config.yaml
n_layer: 10
n_experts: 256
d_shared_expert: 64
activation: "geglu"
normalize_top_k: false
init_std_router: 0.00924
norm_eps: 1e-05
rope_base: 10000.0
parallel_block: false
train_tokens: 243200000
dataset: "wikipedia_en"
Below are experts of layer 4 (counted from 0) of a mixture-of-experts language model. Rows are named router (the router's row for the expert), gate (a neuron's input weights, with its number), up (a neuron's input weights, with its number), down (a neuron's output weights, with its number) and show model dimensions 0-127. Each number is 200 + 40 x the weight over its row's rms, rounded and kept within 0 to 999.
Before each expert's rows: a language model's description of what the expert responds to. This comes from a sample of Wikipedia text that the model never trained on.

# expert 38
It responds to: The after prepositions. The word "the" in running prose, mostly right after prepositions like of, in, at, for, as in "at the University".
router,124,170,185,238,159,163,241,196,227,262,239,168,241,241,190,137,183,256,186,170,221,168,194,215,273,246,264,205,156,201,106,222,169,255,179,148,234,276,204,219,243,273,184,237,173,190,202,169,248,194,218,280,161,203,332,215,255,130,170,255,275,223,179,201,208,234,202,167,201,251,188,150,175,247,174,231,238,160,206,257,152,214,251,235,268,199,174,245,135,169,170,205,196,172,173,204,180,171,214,176,151,222,233,164,140,174,197,168,211,163,139,208,217,145,203,164,159,172,252,230,185,223,216,165,184,176,230,135
gate0,166,261,249,245,156,221,189,212,199,206,123,232,148,149,127,182,203,213,265,238,231,197,116,202,200,240,185,158,175,259,149,184,237,185,173,241,245,187,200,212,265,154,194,147,156,246,230,199,224,144,239,271,233,222,208,241,177,236,189,225,215,256,218,176,233,203,147,224,194,166,239,202,180,199,226,112,232,193,244,237,267,269,180,200,199,236,119,84,155,169,222,177,198,212,175,197,195,227,186,197,202,218,157,107,148,148,157,224,221,195,140,215,144,190,259,172,263,204,175,221,206,154,185,273,155,129,176,240
up0,172,271,227,252,264,259,206,181,198,209,129,230,181,177,175,183,172,251,227,219,223,227,115,203,229,265,152,179,170,230,182,189,204,196,215,208,204,183,206,206,251,202,134,171,125,242,236,174,195,67,211,225,192,165,196,191,221,232,196,247,239,274,199,226,231,215,169,182,177,140,184,224,172,196,205,125,280,226,271,226,275,305,195,176,153,210,139,192,229,109,189,184,190,238,180,200,251,190,209,194,194,205,165,71,175,151,232,203,192,210,128,215,178,117,231,205,238,218,178,202,193,160,202,221,178,152,214,186
down0,247,279,260,203,141,188,232,293,135,226,183,190,214,264,275,205,169,125,140,143,293,181,202,223,166,247,133,205,184,166,176,179,187,199,225,198,229,222,193,218,232,215,183,229,187,176,289,173,270,197,226,268,210,152,165,220,225,212,159,170,175,218,167,167,192,171,149,171,162,252,259,202,233,216,148,266,167,180,195,211,228,141,184,185,170,219,209,256,165,265,205,212,227,169,235,237,209,261,146,171,218,205,129,264,238,197,273,212,213,126,112,229,254,170,216,193,193,134,181,250,201,152,175,174,185,222,169,185
gate1,130,179,159,192,201,232,203,149,198,152,143,238,206,186,257,206,105,236,217,214,195,160,187,197,190,240,244,181,191,178,163,157,247,286,181,180,200,211,265,225,142,166,243,223,221,229,158,222,176,184,299,253,219,207,170,220,243,237,261,187,167,130,132,154,289,275,188,262,163,220,171,157,259,209,187,221,237,206,162,233,220,211,214,145,182,179,234,104,141,238,204,262,193,185,268,214,150,184,180,228,160,140,145,285,187,260,136,223,170,187,226,182,199,190,235,168,220,224,228,161,172,222,264,240,214,180,192,178
up1,252,204,198,232,228,172,212,233,160,247,277,144,128,159,185,274,284,165,246,171,191,236,207,171,183,216,180,217,237,237,225,250,143,123,188,203,217,194,164,125,232,244,177,223,212,224,201,219,241,224,131,178,181,194,243,127,192,173,115,222,236,181,244,256,166,138,215,144,179,165,211,207,113,224,248,169,171,198,206,153,176,162,135,230,201,173,155,256,257,152,214,161,201,224,105,161,294,246,221,205,238,240,238,171,227,173,223,153,198,275,148,166,186,193,170,234,211,228,210,268,205,146,162,166,198,186,214,200
down1,243,249,234,261,198,233,273,163,167,194,158,243,245,145,183,263,199,271,175,149,242,166,128,170,139,206,215,187,235,219,252,261,216,166,164,170,139,211,179,208,161,221,169,211,192,154,229,228,190,157,222,207,156,200,171,205,221,282,221,206,168,171,231,235,240,245,195,172,181,227,152,230,167,183,308,156,232,170,229,130,184,133,180,220,189,183,189,160,175,128,178,156,235,291,208,217,231,161,209,208,212,145,107,176,131,135,129,134,203,235,207,193,283,233,240,191,180,242,188,162,237,195,231,155,232,188,222,239
gate2,176,175,271,204,196,223,218,128,152,288,238,264,163,227,192,181,196,199,134,235,207,175,147,220,240,255,142,181,215,203,256,217,147,154,202,256,265,176,248,224,211,229,260,227,231,184,152,251,222,239,143,239,203,201,160,191,170,108,233,198,184,190,199,171,214,145,162,184,173,190,261,94,197,212,222,252,194,142,196,226,146,151,156,218,174,182,233,246,235,216,159,138,200,171,288,203,155,260,214,136,244,162,308,154,225,228,172,157,165,209,162,189,200,197,284,191,211,233,215,188,251,205,211,230,194,232,248,214
up2,235,261,157,231,213,246,239,164,267,214,228,184,234,247,198,156,186,159,169,146,185,214,178,183,255,175,161,147,252,232,180,118,229,177,250,213,145,214,187,213,252,218,208,242,235,253,175,176,173,257,123,289,211,172,174,149,142,262,212,150,249,202,153,158,190,280,253,254,215,213,213,247,207,154,214,253,236,273,161,223,127,215,200,151,189,181,175,158,160,274,248,135,213,210,235,189,206,183,227,236,161,223,144,160,176,174,160,184,232,277,144,186,209,238,198,251,173,236,251,117,202,191,220,143,211,160,221,206
down2,139,224,245,266,235,210,229,176,231,178,187,161,140,263,263,217,184,239,248,205,163,242,192,233,212,138,230,233,214,151,194,221,281,130,164,119,175,177,125,185,218,132,148,196,176,160,206,201,269,175,180,239,176,214,205,195,253,217,154,184,234,196,219,134,208,195,296,217,208,310,156,216,217,213,176,199,138,238,237,245,185,194,176,195,208,201,240,144,148,139,213,243,246,165,187,167,220,222,186,160,162,250,149,218,125,197,221,185,234,215,261,256,195,222,224,138,159,138,218,242,244,123,198,172,264,190,177,237
gate3,208,231,144,154,122,145,214,201,232,123,169,284,255,207,196,235,223,277,204,246,156,135,168,238,169,249,210,161,178,204,222,227,194,195,184,252,228,186,180,248,201,213,177,217,255,195,204,248,203,166,240,172,202,178,133,223,271,109,206,215,205,234,261,205,252,188,166,154,130,185,166,155,172,157,253,204,223,162,205,222,252,213,244,211,175,145,173,243,135,207,167,143,166,193,250,168,260,208,204,228,158,258,100,229,196,196,224,206,217,184,209,139,226,134,245,168,252,118,107,244,209,206,202,145,222,216,216,222
up3,201,224,210,155,105,206,219,201,192,142,246,261,177,195,236,191,212,295,241,232,150,132,203,163,180,215,141,138,208,214,179,194,217,181,157,237,216,165,186,223,228,242,235,214,238,171,263,204,195,203,201,147,228,212,169,260,236,108,233,197,259,265,217,196,235,136,145,168,162,167,222,166,176,221,242,200,193,134,193,218,248,212,200,226,205,233,145,175,95,206,189,188,203,234,247,234,209,249,273,216,217,236,169,226,205,157,209,180,237,180,187,162,278,197,279,189,212,129,131,217,221,178,116,111,240,137,182,247
down3,194,175,233,278,155,199,243,207,211,257,162,158,213,188,240,185,107,203,140,223,206,224,234,192,212,192,220,189,175,195,165,224,197,193,188,205,183,188,162,255,165,207,185,160,232,235,170,289,208,142,279,298,235,212,163,134,132,194,155,159,164,245,182,122,259,169,282,194,169,227,158,216,285,225,247,120,237,164,234,213,223,225,241,258,234,184,224,205,277,170,260,204,136,179,224,219,146,138,218,225,110,162,271,208,163,199,192,183,165,252,166,237,194,157,217,159,174,194,175,236,223,220,188,178,229,160,160,183
gate4,207,242,135,173,237,187,166,207,160,233,208,232,234,255,132,219,254,209,189,249,157,227,178,201,263,239,204,221,235,191,163,275,197,224,244,212,241,200,248,218,211,146,240,209,175,126,205,209,286,191,260,182,183,222,203,302,252,234,221,212,197,247,265,180,187,159,198,141,328,232,253,133,115,186,186,139,186,167,211,179,184,176,157,205,115,198,234,187,152,226,212,207,225,143,209,209,145,235,215,200,227,228,208,154,129,201,244,213,212,230,208,188,144,193,140,148,229,203,147,202,255,122,187,243,247,168,158,211
up4,218,227,196,227,261,197,175,169,180,198,243,229,197,268,175,236,250,231,215,227,204,289,181,176,209,173,210,273,223,121,225,247,186,226,250,243,216,176,198,240,225,194,179,156,169,159,218,189,258,181,189,200,207,258,180,281,191,165,205,239,203,221,257,167,169,167,187,188,285,197,286,181,192,278,210,192,140,208,230,190,211,150,172,186,114,203,327,238,212,221,188,221,200,191,232,126,134,207,184,218,193,241,179,224,183,126,229,191,170,208,179,168,112,162,119,188,193,215,148,175,216,103,138,273,220,182,146,205
down4,219,152,207,179,192,193,216,206,235,226,188,151,248,122,255,185,172,206,156,178,230,197,191,213,175,248,220,210,145,252,161,185,259,195,196,146,199,166,243,233,172,169,206,208,184,267,178,217,218,230,217,250,275,191,233,212,172,202,268,222,241,191,204,162,212,169,147,187,131,222,157,226,247,147,210,199,194,225,211,164,190,132,266,144,203,184,193,177,157,201,181,247,142,170,184,266,241,153,191,108,119,286,134,160,202,261,172,252,124,189,149,226,259,129,270,248,227,182,241,232,233,208,201,152,183,278,204,292

# expert 48
It responds to: Of after nouns. The preposition of after part, one, end or most, as in part of his career, one of, end of.
router,267,149,248,221,181,228,209,202,218,237,252,176,223,132,210,150,263,180,206,136,226,236,147,232,160,221,194,254,133,207,197,235,234,230,146,163,244,235,219,252,248,190,195,244,148,171,179,255,252,133,161,253,177,233,166,225,214,254,158,181,230,160,253,132,255,245,243,160,247,174,158,257,223,235,148,217,203,242,215,199,193,242,228,246,243,166,177,255,182,146,169,136,221,252,184,231,141,151,274,254,171,217,206,145,140,245,230,166,223,167,190,153,167,152,230,154,154,251,162,245,144,242,172,252,229,183,212,179
gate0,199,222,235,182,258,232,242,213,221,130,142,233,216,223,240,142,148,186,146,210,260,181,236,252,173,220,192,186,165,190,220,186,156,181,219,187,125,212,233,194,185,242,258,250,224,214,190,181,196,220,174,185,217,162,192,198,94,224,242,119,150,226,208,82,211,199,97,146,193,215,171,178,193,188,220,123,258,192,244,148,244,221,287,271,232,230,224,170,176,241,201,211,147,245,250,240,160,284,204,191,214,183,206,172,223,245,175,177,238,204,205,256,288,195,148,141,152,230,240,228,210,201,173,204,187,200,154,260
up0,168,198,152,210,221,210,239,161,243,182,169,204,181,219,173,212,137,161,206,217,220,168,183,230,244,176,238,215,201,156,224,260,283,275,190,170,217,248,127,173,198,158,181,182,150,214,204,215,225,199,181,259,291,208,220,153,235,224,144,208,141,186,258,265,152,223,208,220,225,186,198,281,200,217,169,224,194,199,246,199,196,149,184,177,204,149,261,238,153,183,149,160,230,117,193,92,217,128,217,236,209,171,183,232,115,224,161,168,217,267,158,239,131,214,232,245,279,158,198,245,169,285,196,241,160,269,166,202
down0,222,117,236,189,185,241,130,204,203,264,271,194,225,166,135,152,159,170,207,198,196,155,186,202,162,202,215,175,202,254,282,249,150,278,257,245,118,230,243,212,130,246,229,243,200,185,146,133,207,234,220,140,218,226,203,174,116,186,186,247,184,247,199,183,169,241,211,185,156,183,157,120,232,183,199,174,195,249,188,220,217,230,209,218,202,145,130,200,217,189,169,241,137,248,195,185,197,214,253,173,203,174,217,197,205,188,151,256,264,119,237,263,195,199,175,159,230,197,269,192,275,172,262,195,253,205,277,165
gate1,212,194,167,123,215,185,166,142,224,241,253,248,137,226,206,200,146,239,213,171,293,227,201,217,267,246,191,180,263,210,226,152,209,188,241,174,259,170,263,203,163,184,172,173,149,212,257,232,225,187,202,223,166,181,228,140,243,134,182,245,195,164,202,217,198,175,165,241,268,196,157,218,173,227,143,162,226,182,217,219,158,215,112,133,210,253,196,235,311,201,179,187,203,173,185,189,199,175,251,216,230,177,150,246,204,225,230,205,285,175,154,246,178,128,192,133,244,132,206,266,213,160,242,143,156,270,178,263
up1,201,132,151,115,232,165,194,166,195,195,243,245,207,205,167,213,87,243,140,189,326,213,200,205,237,231,194,184,226,150,204,161,197,248,191,176,290,160,209,223,192,214,158,167,137,181,182,198,166,218,197,204,176,176,220,209,223,171,143,283,158,135,256,193,219,161,194,267,292,197,191,235,221,258,117,201,201,205,196,222,187,216,187,157,244,242,238,214,288,260,183,215,172,180,208,191,184,162,170,171,224,194,123,208,169,248,240,166,190,211,160,223,181,161,187,140,182,154,157,217,205,196,288,190,208,282,255,215
down1,255,116,131,136,207,225,194,223,138,210,193,203,166,244,230,241,186,162,201,192,127,207,200,186,234,180,169,211,154,223,267,189,211,195,288,250,171,172,206,168,274,259,209,140,203,206,144,253,135,210,181,216,222,199,212,280,159,175,232,186,191,304,184,193,101,197,155,166,228,242,181,189,214,171,184,150,208,96,221,199,213,122,221,207,254,215,243,193,132,262,232,268,199,273,177,172,215,224,195,151,186,133,147,244,153,193,241,176,168,230,196,206,244,225,231,214,135,209,198,230,193,140,212,243,232,189,221,220
gate2,227,207,206,126,92,204,206,239,230,238,282,183,164,222,203,179,171,210,153,211,227,185,269,170,222,201,213,247,233,179,86,229,147,272,191,199,164,173,274,215,197,205,219,191,262,261,182,245,213,224,190,184,204,134,281,222,265,242,197,137,166,201,268,124,218,188,227,118,197,246,201,155,173,222,209,213,209,209,227,163,199,194,192,196,228,134,195,155,215,324,195,180,189,126,229,188,157,118,198,225,194,173,212,234,240,233,207,254,203,144,191,184,157,176,189,225,217,161,137,210,265,153,180,170,170,232,223,204
up2,188,261,238,159,216,252,242,214,178,206,146,193,202,194,240,214,300,216,236,234,104,236,118,228,226,251,184,169,208,156,275,200,185,154,243,242,252,183,174,202,186,195,159,210,170,165,236,199,175,242,239,192,162,208,209,205,121,201,158,232,152,186,177,234,157,195,173,233,118,219,208,170,215,212,195,183,86,216,137,282,147,219,197,191,241,242,210,172,203,125,172,292,239,256,148,224,253,229,269,163,181,231,215,192,152,172,242,167,295,205,146,257,219,157,193,180,167,188,220,239,178,231,221,217,203,150,172,214
down2,200,134,184,151,187,168,291,233,212,184,198,164,182,199,182,232,211,171,140,171,152,189,219,179,208,203,175,180,198,231,183,224,162,209,192,233,155,230,227,205,193,237,156,179,204,203,139,171,188,320,127,164,201,205,256,236,245,138,200,170,122,231,205,144,115,247,118,162,218,195,248,158,183,258,263,250,214,160,260,89,230,264,234,178,210,234,282,178,190,208,176,209,238,100,247,253,172,161,204,221,186,238,218,214,271,169,194,176,238,209,180,175,191,228,200,234,170,292,225,233,190,157,197,199,160,212,160,187
gate3,167,215,173,220,157,239,248,236,139,189,250,204,165,222,140,233,219,168,160,189,194,170,191,186,181,229,191,170,272,235,229,193,232,179,261,182,147,183,233,257,217,252,216,229,159,239,297,186,211,181,185,185,235,158,124,189,185,215,222,197,263,257,168,166,153,124,190,142,226,230,237,123,198,126,117,224,266,198,260,212,232,213,218,210,174,207,162,132,219,154,238,151,213,220,299,191,188,254,279,117,186,172,226,176,232,181,244,161,241,220,216,206,236,227,211,163,134,130,189,180,172,182,196,129,238,220,208,271
up3,183,247,134,205,166,255,253,254,201,181,253,230,141,224,136,225,197,222,168,128,177,160,199,190,174,199,234,183,215,222,263,241,213,144,212,214,186,161,230,237,201,250,232,217,153,192,351,236,236,109,152,208,204,148,170,204,199,182,237,199,246,238,192,186,148,159,209,159,195,173,226,163,159,163,126,216,259,250,240,199,239,245,218,161,197,210,195,162,236,115,201,159,202,214,248,231,175,237,226,82,164,206,181,198,194,172,259,188,277,195,196,187,272,192,201,201,184,134,193,235,168,170,179,161,249,186,145,258
down3,197,236,235,161,179,144,177,165,203,176,180,259,145,208,165,257,198,147,167,125,204,203,222,250,228,226,219,199,179,142,181,147,163,161,261,225,210,245,214,222,176,209,167,201,192,204,268,205,178,235,232,196,234,203,238,240,284,254,153,128,119,176,177,181,206,217,241,249,252,178,238,209,212,181,192,199,221,242,206,143,299,186,169,143,228,216,217,165,272,147,298,112,266,239,233,220,153,164,195,193,170,247,213,211,182,173,199,237,181,196,264,185,276,118,198,211,170,163,177,187,165,142,202,143,226,254,124,157
gate4,176,239,125,197,232,226,250,160,191,179,199,235,207,102,152,160,216,107,227,203,238,272,153,194,228,147,219,245,188,241,187,220,150,199,238,196,223,192,228,243,260,161,217,222,238,186,145,179,230,212,198,237,218,240,219,176,184,184,216,120,206,261,161,193,95,202,210,235,237,187,87,210,261,234,216,209,249,207,189,246,191,215,235,242,76,197,127,191,145,218,186,177,229,164,170,232,187,241,213,173,183,189,236,204,179,286,283,291,207,166,211,256,187,217,234,245,202,231,204,150,225,155,193,214,169,195,163,215
up4,148,227,192,260,196,231,257,138,239,218,225,169,239,156,166,195,218,204,216,243,232,240,111,214,247,127,243,281,202,244,198,205,169,219,190,202,210,235,179,242,236,124,250,225,219,125,159,176,174,185,194,269,230,276,181,227,153,146,211,168,220,265,164,183,118,254,192,239,231,211,88,240,249,253,240,181,228,213,212,255,135,218,245,199,144,225,173,190,161,182,193,130,271,208,170,192,186,199,280,177,123,194,197,167,121,268,169,235,175,190,217,220,198,201,227,229,199,206,136,174,203,168,237,232,217,187,195,193
down4,182,251,101,236,196,216,166,251,252,144,250,154,214,150,243,172,188,249,246,186,178,213,214,197,142,271,135,188,155,103,212,187,172,258,272,221,166,230,192,193,185,208,122,216,229,161,240,175,166,225,183,214,272,202,225,208,245,261,274,197,137,137,264,221,157,185,194,205,140,225,241,265,172,288,144,225,204,207,203,150,217,266,136,183,157,242,235,204,186,236,243,164,145,177,232,172,157,209,173,239,167,214,196,156,177,193,154,168,178,169,187,163,239,211,204,156,125,267,226,246,187,198,174,221,226,203,150,203

# expert 44
It responds to: Range and score dashes. En dashes, hyphens and slashes between numbers in scores, seasons and year ranges, such as 6–4, 2018–19, 1936–37.
router,234,142,164,201,164,153,144,281,197,139,208,187,189,264,237,211,261,231,182,152,138,143,221,247,228,193,179,166,207,138,218,185,260,158,199,154,220,251,253,208,177,173,154,156,178,141,215,204,225,216,183,236,211,192,165,146,177,249,199,235,186,169,185,138,206,235,226,277,240,159,220,203,144,257,150,214,241,217,170,150,246,260,234,224,171,151,257,246,131,163,179,200,199,248,221,176,144,241,205,257,168,193,161,189,116,279,187,180,244,257,196,179,266,228,232,235,252,247,237,244,129,268,204,239,175,243,173,175
gate0,204,222,203,203,129,196,229,284,131,175,223,211,167,258,185,189,238,175,137,197,202,157,201,198,236,218,245,138,159,189,232,149,168,166,171,136,243,161,110,151,228,146,200,166,180,212,173,190,99,192,189,204,169,147,218,187,166,135,228,214,204,193,181,206,280,249,243,246,218,202,188,171,252,236,226,214,307,181,189,200,217,207,199,187,220,214,187,176,216,202,218,182,273,200,261,259,236,216,153,120,205,229,217,234,185,176,217,159,239,165,198,200,208,320,222,279,179,249,173,282,203,274,172,252,143,158,191,235
up0,169,226,298,182,244,248,143,165,151,187,229,215,223,236,179,214,246,172,204,192,173,201,130,224,221,194,203,242,199,116,168,194,247,281,215,219,183,221,180,165,134,185,220,221,198,217,164,148,211,209,212,176,177,192,242,174,233,203,152,201,185,118,266,218,260,174,270,202,199,192,203,104,230,179,184,174,168,179,248,186,114,126,191,225,233,250,240,175,156,218,98,168,206,179,248,117,149,182,195,233,208,203,272,187,160,208,159,233,272,207,142,225,135,229,208,194,163,224,228,147,157,316,188,220,183,197,204,220
down0,329,177,181,180,166,282,303,177,172,182,152,200,298,203,168,198,136,293,176,150,167,224,176,127,197,224,145,200,217,283,187,226,162,235,250,193,152,210,261,238,190,200,217,218,230,201,166,294,206,207,158,240,237,162,226,209,196,142,243,211,208,217,170,245,167,180,140,196,192,203,166,189,172,193,159,206,211,244,166,170,186,215,284,208,158,202,187,219,190,143,190,202,292,165,195,204,231,172,276,234,212,213,214,225,208,194,223,177,195,255,176,157,225,148,172,231,213,197,100,111,171,193,177,197,202,216,195,166
gate1,212,146,323,188,113,144,251,230,135,281,194,223,150,241,175,215,185,255,179,136,202,226,216,190,142,147,244,198,121,199,188,214,224,218,235,231,198,266,169,202,158,206,237,270,198,236,154,273,225,216,151,247,274,182,225,227,193,171,198,166,230,128,203,224,185,159,199,184,129,142,248,206,183,159,204,273,172,201,206,191,143,188,195,265,159,209,240,234,257,294,255,155,211,139,207,215,191,227,226,238,143,149,160,202,199,172,160,232,197,157,221,168,206,237,166,188,184,194,254,231,201,260,182,201,149,184,186,215
up1,153,249,119,222,249,257,190,190,189,196,177,186,278,170,178,218,211,206,216,229,113,190,244,213,259,246,151,201,254,172,174,169,164,139,188,188,173,158,205,166,251,198,219,243,198,250,197,168,197,298,212,162,179,196,225,182,217,165,212,219,181,240,180,174,241,225,179,138,209,208,195,153,169,238,266,176,190,243,151,215,224,149,198,85,250,238,244,169,150,157,128,237,186,195,252,254,239,233,234,233,266,223,180,173,177,261,242,153,225,257,188,286,150,210,198,223,290,156,178,197,251,130,188,195,199,161,161,260
down1,233,174,192,175,147,232,195,175,156,137,211,284,277,202,126,215,228,147,170,225,190,167,151,183,172,206,123,224,269,256,128,228,195,220,177,171,244,183,176,150,173,273,247,224,202,227,155,189,242,253,238,208,198,232,268,231,150,170,183,203,223,183,282,171,219,216,253,196,124,199,233,269,246,245,221,149,182,97,214,240,263,206,189,209,150,235,199,174,214,231,273,214,199,186,230,226,154,125,140,239,165,128,204,172,186,162,230,193,149,200,181,146,143,220,267,237,150,195,178,235,195,173,200,169,224,218,223,153
gate2,191,161,200,267,216,136,277,265,163,205,228,229,284,198,194,207,285,240,150,195,255,198,236,227,124,143,226,265,235,235,270,180,163,163,194,185,238,162,206,174,241,205,180,194,219,218,181,252,142,200,256,207,135,215,221,119,200,197,199,227,197,287,167,163,202,199,149,232,138,184,231,152,221,129,184,223,279,211,205,229,195,185,216,206,193,120,207,195,243,132,268,229,180,210,162,168,223,232,173,159,241,130,216,174,224,189,198,159,109,131,218,189,227,173,195,234,163,152,185,295,201,244,209,222,168,191,203,238
up2,234,184,151,167,137,214,116,118,179,217,230,235,188,239,183,236,160,187,242,195,176,216,164,157,204,177,217,224,192,206,238,216,235,236,174,226,212,211,190,228,181,198,226,238,162,252,172,195,184,185,185,254,327,161,166,265,221,131,164,231,234,156,240,275,188,174,268,176,175,200,147,226,220,283,198,257,137,179,193,170,201,197,205,160,227,255,164,172,95,254,170,228,104,229,247,194,155,175,204,199,152,287,175,278,197,180,201,95,233,227,186,184,208,247,197,173,232,172,187,181,223,249,195,170,222,154,233,172
down2,257,263,243,249,200,271,168,190,199,218,175,144,207,163,250,148,174,207,219,158,200,195,187,144,210,211,188,214,193,197,251,182,177,205,196,220,74,204,179,224,237,243,206,197,313,134,189,150,167,174,215,165,143,217,149,196,208,292,245,159,217,213,226,216,143,225,273,168,235,134,214,208,206,173,210,180,281,293,130,200,124,164,153,211,171,178,161,150,232,246,155,201,250,176,118,191,192,198,234,191,229,226,161,192,219,174,184,251,229,196,171,184,284,213,162,155,243,255,240,185,171,254,212,170,157,190,223,222
gate3,245,163,191,161,267,237,185,139,176,181,211,179,231,206,182,238,190,186,279,175,184,205,201,242,178,194,207,198,194,258,230,240,223,217,220,172,201,218,258,245,206,124,169,266,208,159,235,214,192,360,191,263,187,145,307,160,180,199,200,184,261,278,218,206,201,182,253,174,207,292,135,149,181,202,160,197,213,259,192,169,154,131,208,234,185,178,226,199,193,156,176,253,212,169,122,265,200,193,216,178,190,238,162,203,164,222,184,199,211,261,162,120,226,199,177,197,222,163,201,160,214,102,235,142,169,191,244,205
up3,200,263,173,157,221,243,139,167,217,241,150,196,264,231,217,221,221,209,225,203,105,241,196,268,215,196,222,163,157,218,283,201,249,197,241,204,192,170,242,242,200,111,191,278,215,146,187,229,183,282,165,139,178,173,261,159,172,198,180,203,188,161,173,261,170,174,233,88,190,239,144,160,171,197,235,228,254,263,237,195,174,148,224,222,199,210,141,231,169,144,199,256,227,230,182,227,190,230,216,210,180,241,112,209,176,248,166,237,220,267,211,214,268,207,160,162,185,190,225,184,177,176,306,189,186,237,190,137
down3,228,162,253,139,212,171,104,265,204,161,223,239,176,164,159,256,243,227,247,276,199,185,261,198,180,105,195,149,223,227,153,146,171,173,218,237,245,136,176,134,237,224,192,235,207,189,240,198,243,164,225,187,231,216,204,188,158,204,227,253,170,149,130,143,154,155,239,242,214,231,249,193,188,174,170,220,248,238,196,186,201,211,220,219,158,135,213,191,192,115,203,194,135,223,207,145,218,250,246,214,193,196,207,208,217,180,210,243,261,245,196,207,168,251,171,303,140,168,248,205,167,137,213,183,277,118,220,143
gate4,195,154,157,223,138,227,208,150,153,199,232,218,187,191,201,125,173,214,138,213,247,189,186,206,256,225,106,265,283,139,215,190,177,201,215,168,202,240,162,171,183,196,176,273,253,169,233,221,196,193,219,217,176,223,153,252,247,175,274,173,242,228,203,244,186,191,274,150,138,166,263,256,198,171,172,218,252,130,172,264,210,160,160,201,242,240,219,143,164,222,180,230,197,227,179,218,156,125,257,224,270,250,172,288,177,156,181,237,189,210,204,199,244,152,206,239,153,155,270,213,265,233,176,203,237,158,258,246
up4,194,270,251,195,246,177,184,244,277,183,168,245,205,165,226,241,251,187,261,220,159,210,211,179,172,156,258,101,158,277,131,155,232,211,164,214,123,184,205,226,205,197,223,144,185,295,167,186,181,182,135,194,207,222,293,155,154,165,145,162,213,234,198,155,247,201,180,234,252,198,149,167,199,189,233,195,190,207,231,187,181,277,209,204,189,235,176,243,230,167,233,157,169,126,222,187,273,255,200,187,104,176,203,169,259,223,245,175,203,224,211,244,184,212,185,199,225,236,140,157,171,169,212,132,169,262,129,165
down4,287,157,136,147,210,182,185,189,209,130,229,158,198,182,166,247,158,179,207,189,190,232,175,189,219,146,218,310,107,236,182,195,203,140,185,221,149,185,145,173,222,185,217,221,222,183,220,194,265,233,256,228,226,171,143,233,248,241,188,201,287,236,223,240,198,153,245,159,214,201,235,297,273,163,176,180,217,167,145,155,212,212,188,176,219,229,224,212,148,264,191,203,163,178,276,216,205,172,195,179,197,247,228,191,204,247,199,144,147,267,288,199,247,162,217,154,226,199,155,161,248,138,261,131,146,218,173,180